python train.py --n_layer=17 --d_model=320 --experts_per_token=4 --balance_bias=false --lr=0.0022
Below are experts of layer 4 (counted from 0) of a mixture-of-experts language model. Rows are named down (a neuron's output weights, with its number) and show model dimensions 0-79. Each number is 500 + 50 x the weight over its row's rms, rounded and kept within 0 to 999. Numbers have three digits each.
Before each expert's rows: "raises" lists some tokens whose logits its average output raises strongly, later layers aside. This comes from a sample of Wikipedia text that the model never trained on.

# expert 17
raises: " charac", " vers", " include", " hous"
down0:522524600494509492423548492475513525520582504489433534498503456497410506527527442436411580531497484552475427520433426451441567576532435512528551429590454537476474469509517518491456570502447496504566402548500474624577578512497527553523620539
down1:460489575420492465508455561532439590550449514521502465503543532543474537525550432495544530492496491449481453532491477517577570519388559474465553386492506503435428487562504496457591569530505543529537552524533439516349500434488515469472442428
down2:466554464461625487404506481480464514475488579510470564602504455472479463523475526381462503547401449449378415461580535498533459566425498449543520481518508512531475452515459449492541345507518430446423523555541511528524455500498464453477530594
down3:536525479515528508531496445577450497515585522540607489474529521461540629467566427507481513484513479483496546424539383545491629557538525475473560562526482490548519486440507413486441506544494469516541583441397405519486535554455430521450425532

# expert 8
raises: "th", "3", "00", " years"
down0:470507471432482452487499510465417493378426443532400497528471471471573480457495475550464543500563599452507580499449523525495516472534515456571493497550363387453600509578416493498473466526556630487537510486496497532463552514533515481444495517
down1:510483516531492420560530532491481580487516472320464489513324515438564436505540516517480520434431457534410493558553475439443541493498445472454392535503438572470446523414447482490515523434492522544504471550461498540452503494457524430501524487
down2:520586463557456485594477517499539553471514509540499508475441559483464416494526503451439448534442456381537460516522500537421515563550425564500634550550472533523591485426596501585543476538472407435434555404555555492494564553563493524531557522
down3:557432467515523584513532527440505492551398482513571530475532489422480553511554460482469461563541541477501549466580412559463470593527481558507503438504520462466555491563496521545427636536402531484531500489542527465547498481453490445555545515

# expert 20
raises: ".", "-", "–", ",", " (", " and"
down0:550517483477451472521423509458495529449505513543525537572534500466455605536504532450494440461464596492571545443550451524376423510468458488461586565570572617448456428506588549480614528520541482522477431484613502475534606513393540498501538463
down1:576481454544445393487495426521491435489492432528508454526505605519453517460456494519508617412540529563473519532439507565472524539491512574412540565501491551463493508458419492439379468497421542491464496504533461512523451509539516503609579574
down2:422502572501496544468528405524435507461516487574467497519556504449441537509516417506465475398518503443468519403500465471448530576532442426470469433498495429465379500441497584567523456468545493478381461440486497498480547451453501459519517481
down3:478559450565468494465400585483475393375481534405436475454474465450513477546533523478463610493592482598550452556607449477482546454514533586481520652493453601464424478502581517483529510408448506450449431439544432473510524443461495547485432507

# expert 38
raises: "hold", "back", "z"
down0:522604491466472474519605595434562570511511485576537557503585534582469464570452503561402522581564531527508468413614473519455486490578527513443404478547452496437487527484521476504549462523441519484443458505508447477508481443413415525465438525
down1:378489539472499501529475572435558491519526434520416500462431423376492510465529498529498479455461522514479519457462487531446498464535447494468557489553458503500499528432474526542411466550482482537571452448458495488507518536442456550520466481
down2:405409539540505453498471503523514493485510485434499432390587620494390488509506549477467445438465623442528455487546526532405425470435556466443512505491503541467497448558476503468510517468486444578530408565493453460515490415498498507487459509
down3:531485556525574510526431495501481528501523502510390550530533506551575533501448576435326496470472437492452475500507533540488531504528555509575469503576432487506555504506503536579489522426448499517610556490462548497479478558483574528444419520

# expert 14
raises: "s", "t", "st", "er", "se", "ed"
down0:626538561513494484440591528466527467498562433485501540446539461467502508507541565511515560615514564470571502451536496473502600573452512520523561512464512423429563446471492531436515487582462516444400488450521466544456570542470469472490525436
down1:546459538631538554535452480469480483520510391469513499469464510548448509376520564408516570498465495589611581498513568456502553508494494515461616587549543505505485452598654492480500409483453467547533508525494518596543519537515560517535528511
down2:477555502543456493415492505520530502524490448491538548484558457584559490506518497442510536483541576562457550474514405434467553469526504452489441486559450507486437470484468568467472505430517467533495508462459591473537543488449467563504522490
down3:377460573533557460494548490410460513493535531490450463506502399596402428480432521546578563461380477538507519589527456452585505461451434508467445551517465504549557568430362544581392512520541379410506487551475519551545492555444566541423477513

# expert 33
raises: "ver", "igh", "g", "uro", "u", "eded"
down0:503459503494563422471440551463490475477520537510508517441580495470500472450499438527511456476470549589424525505487510429549480515470600584486511451509500513553431458470535482436480409425471462559501524526521496459484502523387411543530493507
down1:491445572495477555460494461468448469455460536527472501490477437543548445515498522493537574497495428529560581545557482467478510455530572558535452502571530450485547493486496538503581505464504585528515508495539561497444505493480576475473499577
down2:546470539526431493510640499451491543446513441504548512592543530477493490464471494502518518572502597573499485474435458451496517391458500586539509466512604541467522536581438466562578571608495533496522539479560544520414488571441567611530540462
down3:519513447503474521468528546441490494452402518570504555622486545529458477561486503521415526507524465453620415510448470557534527479479586507600467520557465439500534443519496546500403436525487415418579527451406504529580562597541573451554494446

# expert 50
raises: "osition", "lex", " a", "out", "ound", "osed"
down0:507444478486487500473555495621412536470472530489519532404528529504545503454493553502490545468523538530491440474483498523448492528563431509516521449454366517484548472457541493456471552477512547456505518518516497516473446539651510535414399407
down1:503476426484432470518502458532473558418506473425537611459556549574526574537469515502540598535625573480473491460505484559508534512539544530512453496477415499464512546475538585512410542541418545509560432603471515515500554442515465504485495392
down2:502508484530491510493584493522464504497543492426542448523476502421337519517446507423502466559531540513591380448478607532498570586438511526466551503403470476556427466439587470422524486392530519528505465474477463504521443419424503551544573557
down3:489477564475449511463495502428499489543502504603521563514418558495556533456505465495482502539477439571472524531494540523522478581503520507487533492560475489505426486563536448530473541570510459470572468471507516475495427511458515493479456504

# expert 51
raises: "ural", "ro", "own", "he", "us", "ri"
down0:427503604642542502505522466449471472510458433543611481485443416489405541543499373485518418581405484501527509509564456430482508523452491430539522536413518529511454483523468529479584585396463542587441458491548494506548422532461432522455597549
down1:516489481506560534413460586509469483484551383460511411456476511447478462430491503512441444526518486458512501519483426558421425472485449455477462471555571473443452467535486539471510523516582486595516451468458497479461430526533517509503556477
down2:594505573488571566413481527466548518500531438563426494515568502530499502530481428529469517500462423459486559480463422518511509520418495514514479566543460462543482371624497435509488488499525482524501410468499532429433463513494468464609459430
down3:461455409405502564499466618641524487569451485567510518528491495468555429512464569477528404531520496544497486522577462508459435472528499514441528431494509486520481504519501554487473531587489512457467474498509563509418434517447480483469440514

# expert 5
raises: "er", "ace", "id", "ery", "m"
down0:493561622512518562454428497541504539468501546591533520543536547483530512607454438501420441514457525583518438613421488466449490432494506462513514519566572545514500555510499507476545515523461532500413429564489522462500561518557514406642553500
down1:459565478540504462471519419537437456513574419462473590544436500402394516447525539588513511484412491397569383513448566550487485639424488488546545407443446505408554494471466518599503566449484459430531479497586498528450522532445470532501522556
down2:463553574489476521446490522517497491524392396491530491419625571487452497545559536570574499445481439487441534493512516463511503425455462619435502557529499469526551488544486471476549506509473502481544497525515495417510436426548458441607447489
down3:521456572434515373482528511557535500526531654439517432456527523495396525534499472470501402478563411498470534516493515455459490499554427537443501491392542470472489525557430447530462545523428542603563379499485491559489514499500521514526457488

# expert 57
raises: "e", "ead", "S", "ex"
down0:478437457490482506478436554518447479535610482472552499465480449505477532564428511512481491467491475441572450428477460477580408499429508487580543472417477461512481513537574497434525526497494529479508567439428425464573540473447430479576472529
down1:539558511631575515514499470444503456533522531575521542543550456561462500507514598558474583439453512516587537484455581431407509547489448510486498557435462501495437504461590464432473575599460484446557400420438503515512471512543495520574548493
down2:423556570534529502471547519525555439523467494489558480475417467448557562540564473513506601523571508507480553575464470523544459513472481508450547428483527478545527465440516439420541509454428462463507530484468457513570485518485571406527473608
down3:491480469466439511440498554481489443500590580477508500484556558493446590482477370532461496515577548470448544569564534359517519511576515515461579470560448502527569508462523429534381552508494543390531524555538544509565460461489454499474470433

# expert 41
raises: " Liberal", "s the", "ician", " (aged "
down0:433567505465456487527434476545557536536467572398522504504550527577428518432498503509444523468415417503571537501555465471497603508490504472505443508596510517485557503559468518522616487544472556550513418545505486428490474421480529507488545526
down1:432526414431532426521541476512512464421562603468578598492459410513511442512388531447461467469492429462361532558477534504537620450503536488529452427509486498538478503452509522498518550463472552448494460515510541628481466519485486492646559518
down2:465520531457412558456441440601426501498441395574443475542522570445590477467521463458569567508483547408520455541451607561500635562473439498461499443585464540507453490491496543518518445459473524412488468527472424462523552421561498493526440498
down3:585582445613423577508425568517447557377541461419507561466510537541498464477497408474521556517400421511510428544584492510538512554500489616529443531481496519536494452531562554465508520548487503478533498542499512439452465516529486515564474504

# expert 6
raises: "epar", "elf", "ources", "er", "ens", "earch"
down0:459451522440556475435536547555459516506495515470609520472566465476548446513509452513519476460471529465425440469550384457530575417519540486516502485474582456450501534511439487562440507363531461539537421521502447521453479385454476476540503428
down1:601513533454510440527452451414493458574482463545550476499457508494451454477629542518489517575439524482584533455459565471441393503491555464509387476471512455515474542501448511489524448445545591538511534503436504468415451469438481446440361481
down2:444579611458372468486481464505473533517589565527520572456543571520507572495459471498497515468493428564436449442504483494564512544416498469525524529539492505536564476384632498503517519541507575549474483589560521547484549481483500541505430589
down3:525537463503470471551525419481542481516535567471533452535463540531501601442510490428527473582540444542423461567512465502551496608433488569575408505519579452507531589661520504537373464507547520566516485542555509508543542595456418476557441493

# expert 34
raises: "qu", "pr", "ky", "k", "outhern", "her"
down0:461470523508464458479504429558451590445434549397386387458507443495452505500533430471449470474453495569445522506514478462492520593481526534502459504514511484506516608552471496519581560476455517552435480446450501631545456553596592537462502530
down1:572516533490412470522496480464551439573511597496435521528495514451471465486547522541534556459527537506434530441463493456486433535472474453518560491457553533443484526526439483502539462455512496532543502499542538483523541586487473541461478515
down2:487446462513512532534420500561349556552484483471566544413626484561590530516469456439496502603476479465528523576445451416529443545490484534440484515455602430463469450504486447542443499469469533497531513529514520411462583552536502508479515481
down3:485444504509384489460592451590525408554438400531479618454520545471460412489582476491598478477486527520461440615450601516526517558450477510522623553464501525493538503554477545488527553493330488604456422540408495652538467467516519522442545505

# expert 26
raises: "gr", "sp", "d", "per", "st"
down0:442560565582422450426436562497621568542477463494563477506488428498432532520470426565406430493473473560482481492520486455478512568455592482500542534558533513598479441556525434492478467587564492540585427446499383462441510414508420492403518502
down1:540624475458524410464466415501562541474536454507477480410583477519544473486449516549511469548453474572510532475496393494535587429454521474499507575513483553472460572431487521548517422493380439584405415496417465491541534479521508589469453450
down2:571449580510457522512477485671595487506519450521446544462449559452439579459499517623566458504469499431575517486547524484583511469453545408566561496440505531486423431519462435442592503495461462470517538517472492580510497555488522494502475468
down3:465416505448518582409512520616529532529449562435462471509634531500525602502570490543454477454440480491517555468438516626515505558479525496498506432504662527494519595496414550457533536512544543542354432552479571410559529599556524508485492441

# expert 22
raises: "th", "te", " years", "-"
down0:432622515511515474536595513522502549524472535468560512581474469488570477480536484569513420534460494479496519421502507505414523424526533538493499581440492563490594518429600479531457366470493505505540493481459535542498430527479583535535494373
down1:571556481523398546543396520485526509531492571483502537402529470587485517499523570469477445467529515538544505485530494532551473506472469578437410560526451512583533520514447496516543574474547528411443434553554543474506489437435448489512414426
down2:516391513525530470486545553645524466469546453567513500586525522451380441511501511489481481575454589455508424617478466517515476511584431515534527430447517516416363498578442480471465508567517582487449471689512507567617492480530566540571507520
down3:493527504544418512458550546530511587500583476464520491483475456453477530517555516556576550551445553516545502493499631475496543576460561479384475484456373544496541462474476446385571525470532527466519521450487576456485516480494531473520600563

# expert 4
raises: "ten", "ton", "t", "lin"
down0:600519407528500548538558440546537472610518515532462452379513510429418558589460605550466488443472481485527541457486494472486427532500532444499581523461474506437588464475471429526462553489538536498474535513512543439500541496509476558425492454
down1:526529470497487473460480573461493489473446441390440499420363459467440518525478470523486496461457493460493526535492432482467502562442496484546524506464555519464603460552383529513459507631520530470554492508471517419483492492459495473549511490
down2:463543558482473570468524561515507436431578580455525596459424441490486656502478475524457527539492453392456555526607551449453500472554484478473501453473453471542531460547609505485481468498546439550559429614503474537436408490572511474534514514
down3:525549514438529473522550537518524505501432544670451540491513399527549530543545527459425468586383483504446500435562435529493551461542497458479540541494460572404452523545512469496583566417528500497543496581629573477458507493429547556477471531

# expert 3
raises: "op", "irc", "ut", "our", "ur", "ross"
down0:461478491478475536462490493426570576543532478549475461552457374463504536453393440526506515463480494518513584606446524544423566438467523587478508542573486382474523470469423450427484416520477586518532516447550528496468462510537550487512544438
down1:449492539488551460513536479434513598498474503513479501575567476471494540464537530485492426494475609473638389534521494517455525479405521508594604516583555478541550528488573474526442532487492468510490455543462431533493404487498452452497425488
down2:533441502460546419432472459489432447527575617520522466471465459552477596491467546567498509390472459513486470458518529573621554511515455551461560500464485368547520468534561615524567427530466455536431493467501478522505447504432441567507507501
down3:533477397427573550600588520613582463588477437411533529520480556469538542445505459473469502496466564471445474546471440556430466525531496508512458501556552572546496454518518497503477416489499554532526529395521540542540551440448458522410491523

# expert 58
raises: "2", "\n\n", "1"
down0:466385470511474528453541506551492526502525500513537516519467442538515525555482500501527517518542435456437502435541533558469460548529538616422547497442562449475536529531494556460439522541515563457455423555525465523396544371437525463447522480
down1:433598514577500401476476514487564488568492529421532532514431470512496530626478519534533447466544522515568421495524472479492522478462533512446525549537516494431528517520537544465529485437527469503517575366533446558444512515479637494490462496
down2:501542522549539506510476467427500574389462535493546516595547439590503444465458504521475417518549495436507451503500537526494485447517447550521544507484440459544488550505477499462494497558509489470498426550537458570522497580482498465498537549
down3:501583424486411515415400522497522483424533451510561614497537544494483392591486508513549458531430498491509404439475534491377535476471482494580411580517531597480606548538522569555527508421455408525470539452488467485541486441565492516503516426

# expert 18
raises: "erv", "ources", "idence", "ident", "c", "orts"
down0:431515538450578545534449467439493405484533457588577457484435488467580468513609446535473448554542506462420493536491463529520611539404528506549513522505521528543465487599467531523443536538534393455511499516432518494492510414508476471564500470
down1:472423497470465490523483490453492503550515397500487526553459524426498526462624488585573458524450539511522483519498461469516448534411449473557490498513598437523477545516556530485471521555529500534539530435546457527504565476601520553535554476
down2:381531583480488466583554494523448487582487651482436481506480491467475506596463467539435472442528486530537538446445545539476493525501522474382476494560491544511504510457538534446532483511506601523549418537491501488459494486572512467540524530
down3:506495564532466448548499542510472474542514507508544526452371563414484432477591476482514532450481425508463573547510560530482471589536524420577417506569485517533425511556455470495493482498653460445498537483406577512551478464464453485518438528

# expert 59
raises: "00", "02", "ature", "01", "99"
down0:444467516537487438479416464485424466444578445557522428540468575448500501552475536528520538568559562559525469551441451530544555512435470499539486521460489549457526513447419466487485583475452491469520420587439424578514557468473607554476467507
down1:441538596420530474562519486507558462435416652514462519579438484486466501516420649590537447487521505590435465484518615461522521494609559553489510610489416521429522520455426548509602430493473556521541582460512543583542471572576526510537478521
down2:558513556516515426494505562544538573462577540600446425576491505535485470469510461481463477503519572481578517547501472498414519542445490447510589567441458574512529485474483443542540528462483522529400534478434522513513505540521515544520487488
down3:402505499513509506480529560562449548454600531563499504483553504467578532467498441473475506590512447528512462510476524532489498472496513490457437444504500608549507631526588469505544466528559564393451518474521471535562491458565555521485559559

# expert 46
raises: ",", ".", " (", "-", ":", "–"
down0:478507501534571489602468565566444445391402529442579464407477474513494473434354605539441589443515471546510490509550496461454467447521564368507492503478504473494471562443498485470520494485448519484587470527517548513557438409424444401533519409
down1:561516460493502569520490460478457606533542555573569494588562444477469508559452518493485496553432550472495579479523487619506460511550521476517519413463575548391432482556513435484443491581593513455533495537499581505533515453539532499462471535
down2:516593585495567459477527556528583468509465470476472443550590570477497518500458571441570536458545527489486516567565521548523516469414547437475433544427402500485585592532457407513504465515470445593604474531553477444413473574496485500479456561
down3:485502488393541515426487481534406476501498434546525542470541529499499511400444559581493572453417448561473487485523531568576450401540570470465546627558535577586490466409441492525470450514476493495452492492553571519507543537492486520522596475

# expert 32
raises: "ice", "ic", "er", "ices", "ensive", "ics"
down0:477556516589514584456497510533565510553568464469527497504454560547547483453482512530496437499506462471552637438643480451565607520475455558425553535469549559608488472428470459535450509438474428492500509444543522501536446511431528491542459544
down1:494385433529509465478480484478546497436435593492446572594492551597447454481583512469453408518396546553465482556497537525571499441520529467542462514515503413431416423507428560563522484406501497474471523586495460598555440483580463523539505457
down2:500517530582532512640565494531443566493435451449552452492448423458641555516463503470543507525484484529472475445497516497540557494382446359512499473532575491501607551577567463428586433518516422525561490477585543450479493491577575498458533508
down3:561446420476522500561483507608534486588512467437510501452431583471480467501452529465485536503480398535457598489472549452473488420501538402500577536495529477561507519515474548507536498393492557528443508390472378504466416500474465536499485521

# expert 24
raises: "\n\n", " In", " This", " These", " The", "\n"
down0:493557501499469537433558428509496447500519474452491458469465467513456573467444516553550514531389453505514482564411507478536430474483472534464597452464594467472485508417438501511496496440445387524456468600547527492607549500563447421522493470
down1:484422386466555421506432561511501568555454514494470462486484512400504623472526513506598472476480525604468530541529532521498486584453524613449565473513529417503502398442396528485560431436576594567423516552515520474432553529498571514488542455
down2:382545399507481387543564473551503530444473556490454505458563537568510457438546465508405603447581494459518579557520474439513432432510563399453465481617426438497494482452560466491536588545516524490576329533526597485489493542494485554405576519
down3:391542440488455616498510545391406407540487612599660568416575512500528522497501513488475438497521459521493464500495495507446477469572477516560526558556450466507535438531501342514606434482488501488457482518445404480393471482498502548534411529

# expert 52
raises: "28", "12", "10", "26", "25", "14"
down0:465513487509449484484458551473546500424543444465565521479357494435464499536543482478539514537420505443511475577495479499554535539425497492441472454437522435576402534495490484556440539579496606573526320527446473474481419540544572509513538475
down1:514505495488447472424487472477453599435458524482411555571516365574482503531553492521471513441519506499533482451522458545521493474479452586482561445541549558485568486471513526492500617475483519450484619433485409523534524488437538519474514438
down2:455479677530412523450505538515480545517500461509482594481563485485539489503571476498511448498559558544442501465386434491503492448445463339548464545514377533493541467442508457488452471579506489500532516575490511409436485526504498476531440450
down3:425489561505385574373540453551502543537509531536491578506451534571545519544594497504515611448414416510389498499410454562524479490439481482510518512535519450454511463506455410561518436434451525488512504544506451493523497514449490600562546496

# expert 63
raises: "m", "ch", "j", "n", "ish", "st"
down0:446496540561457504502504463473512421520567512446557444516470424542491536527450539396510512473441524554493484469450496525430561429580551490601454559563429477534509445479462529473557477423429510523551459522582539473514506409557502550442438527
down1:458428521562416495512435462567399552446439440396568429500494492392513482486536472502582463496456557518499568490491454485506436474499457384448493428497579550581516461492523410496601502563428536484440499443454566461507451469454492513510462378
down2:420556545438493465548533493496527505462481502563567475481537447498447516492533461550477545486469508485504513426481426497489493495431491462569451478492507479468529466534467511492614504412521526516536408436517501560411447533497468500592465593
down3:515392502428568580496497469493454584526429517466578476495497510612520414460482554477426372460452475471534406428499608452512492481546575553519524430541500504442515486482593537466499361438434502465527565487544495438470438397512542454498474518

# expert 9
raises: ".", "-", " "
down0:496371511466481420505489511435557424446618538542485592523537576466552603486485595488467493545497441496419537604426449471396440507458528488416510477478496510477498544441527471502403516454452478526482541610464391457488444530518486516509376527
down1:447443463534563476472525522443537542534473463442504382474410474512504498440433451409523452572398531502517479534518444542513513472564488494476529466474450535481477448521530586465481480554517521520432491429419501468534409517564516625499576506
down2:494476516609551565448543527495475535539602479451502464475473442420504512508493513526515455532461514458501447498582466534547500422445473523555530502480502475443476440501519459404497491494493409542503510600472451470517593438590420513560517475
down3:497451564459534553456422550518470508487568575526487568551416510477570529537421437455591511439498534480454565508434509518516446556435470454519516470498500598475557542458545491480440491424484514429555413556575457570513479557516496442556412533

# expert 10
raises: "adio", "unning", "ather", "ailway", "iver", "ule"
down0:514516573552471453436396482401520582524492627491518596573456487452543392548625511426497529502453542538492480450433459456535535417450479494568465462454506492578613498558525511442496479466409492466501427444519519549483507476481506499578478476
down1:564501533546539460616519469546521530477450547496489549446479503490504443533487485430414568460466510401491472512467463510546485446474446483462537447516469391543521494423567427453600565495507516584433407462515520477557425460556455481512504538
down2:515499483470439455501458501522467527472556515497396472539476516413485528504524469454516370520422518449606453487484457512485518508461458533458500473465575513457537535469574441418490590630577432526544434472521528579527498506502411515504520515
down3:486476470469609476537546563462468389549423492368517471584513451459528524501470498531448512533516519605460539467503523472512473446500449573468469486543541497520646469513427469426586458558574592500468551543558526545490500551524530433489473515

# expert 16
raises: "ed", ".", "itional", "'", "ition"
down0:517450473541511494475464417443489533493525473472503452513500551610476510593502446571469522508503566453422535581542508493469529368571561477531471510547559505397511456547363474489506432570520478549470447557458511530444510499483517483518524486
down1:540467446521523463480564566546581504508567488509431456505462554514482477423485531517442460448504548483485541470538496560461556554513465538496494392494520575388469519371522458527514482527446586478501579522549515484486512481505503567467412565
down2:401506429578582442412486550377499527438409470539480414581584513495481534442540429473506430491572436575506525566444473517396467542531464481541496482451534498545545576540500546475471597514610505482502493479587492497532585376419484528549472524
down3:495470476511524561498459492512534538448601534436549553437518402486534572603500541478417560408525494588497434414484563388490432445602538602487452511543531511545517441449542553466529454521435528474461456466469546419507446481525476482484485565

# expert 31
raises: "ms", "co", "m", "t", "c", "it"
down0:606452515485572446475470493532564385439488506526435464528515484497548509499593441544532512446509564455528408502502541508487476454495563554468542517530517481488401538653462709400558553484448468537491565492400442457587470481640470500570472496
down1:536515442478544468544499604394478555510470404487530460557436431491486500476522414551524509556538531455528482418508466522480467482460498438506443467452466536403490435561532505516540507431522525460554558503493465447419523583493542516488413419
down2:534489497533531533478474500480536525496507564434468509531540554449536576385488473484603526467485498511462635510494571549436522423552465419431518532532508449528509464561475457458479561577470526494522445497380469443440505484446531452527477510
down3:480421523475423415498577422480464480522487462571492485522557556401493536490555533512482536581456548546458489629520459425494486593427521516544399450476479524472506537446510504559506488460504503470366528513494536527603474492424471467539576515

# expert 15
raises: "f", "view", "p", "m", "med", "ior"
down0:422451376525421556519534568465527519399568519461508422480463480607467590469500542495490522610572499468494516476422479514483473504506458395461508508532530432519482510526463483487499457544492540492507524445434497483473446565494458454512562500
down1:480542553503496572514502487514463486508502577404522505538484508487519514441538478425527523432502567535425540521377521514529450530455481480574427477522389580515516595444448554503486585516402428492416439580623502503509539534520607593508514469
down2:491454486636553491535503474494506453432448446513536500422488517558445463499457564621546484496462465520478433585484507513423574573509407515472553510526560465408532484535477502549511439538468498432626474465452533428543581562529523615515557465
down3:477468488443556544505424560493552434455561512497552489546477460598571564386593477468438526460535526543503472462513551505527471458588451549451547512584542568440481412479530508628566567521511477449462559557468452506506460471553500605477414472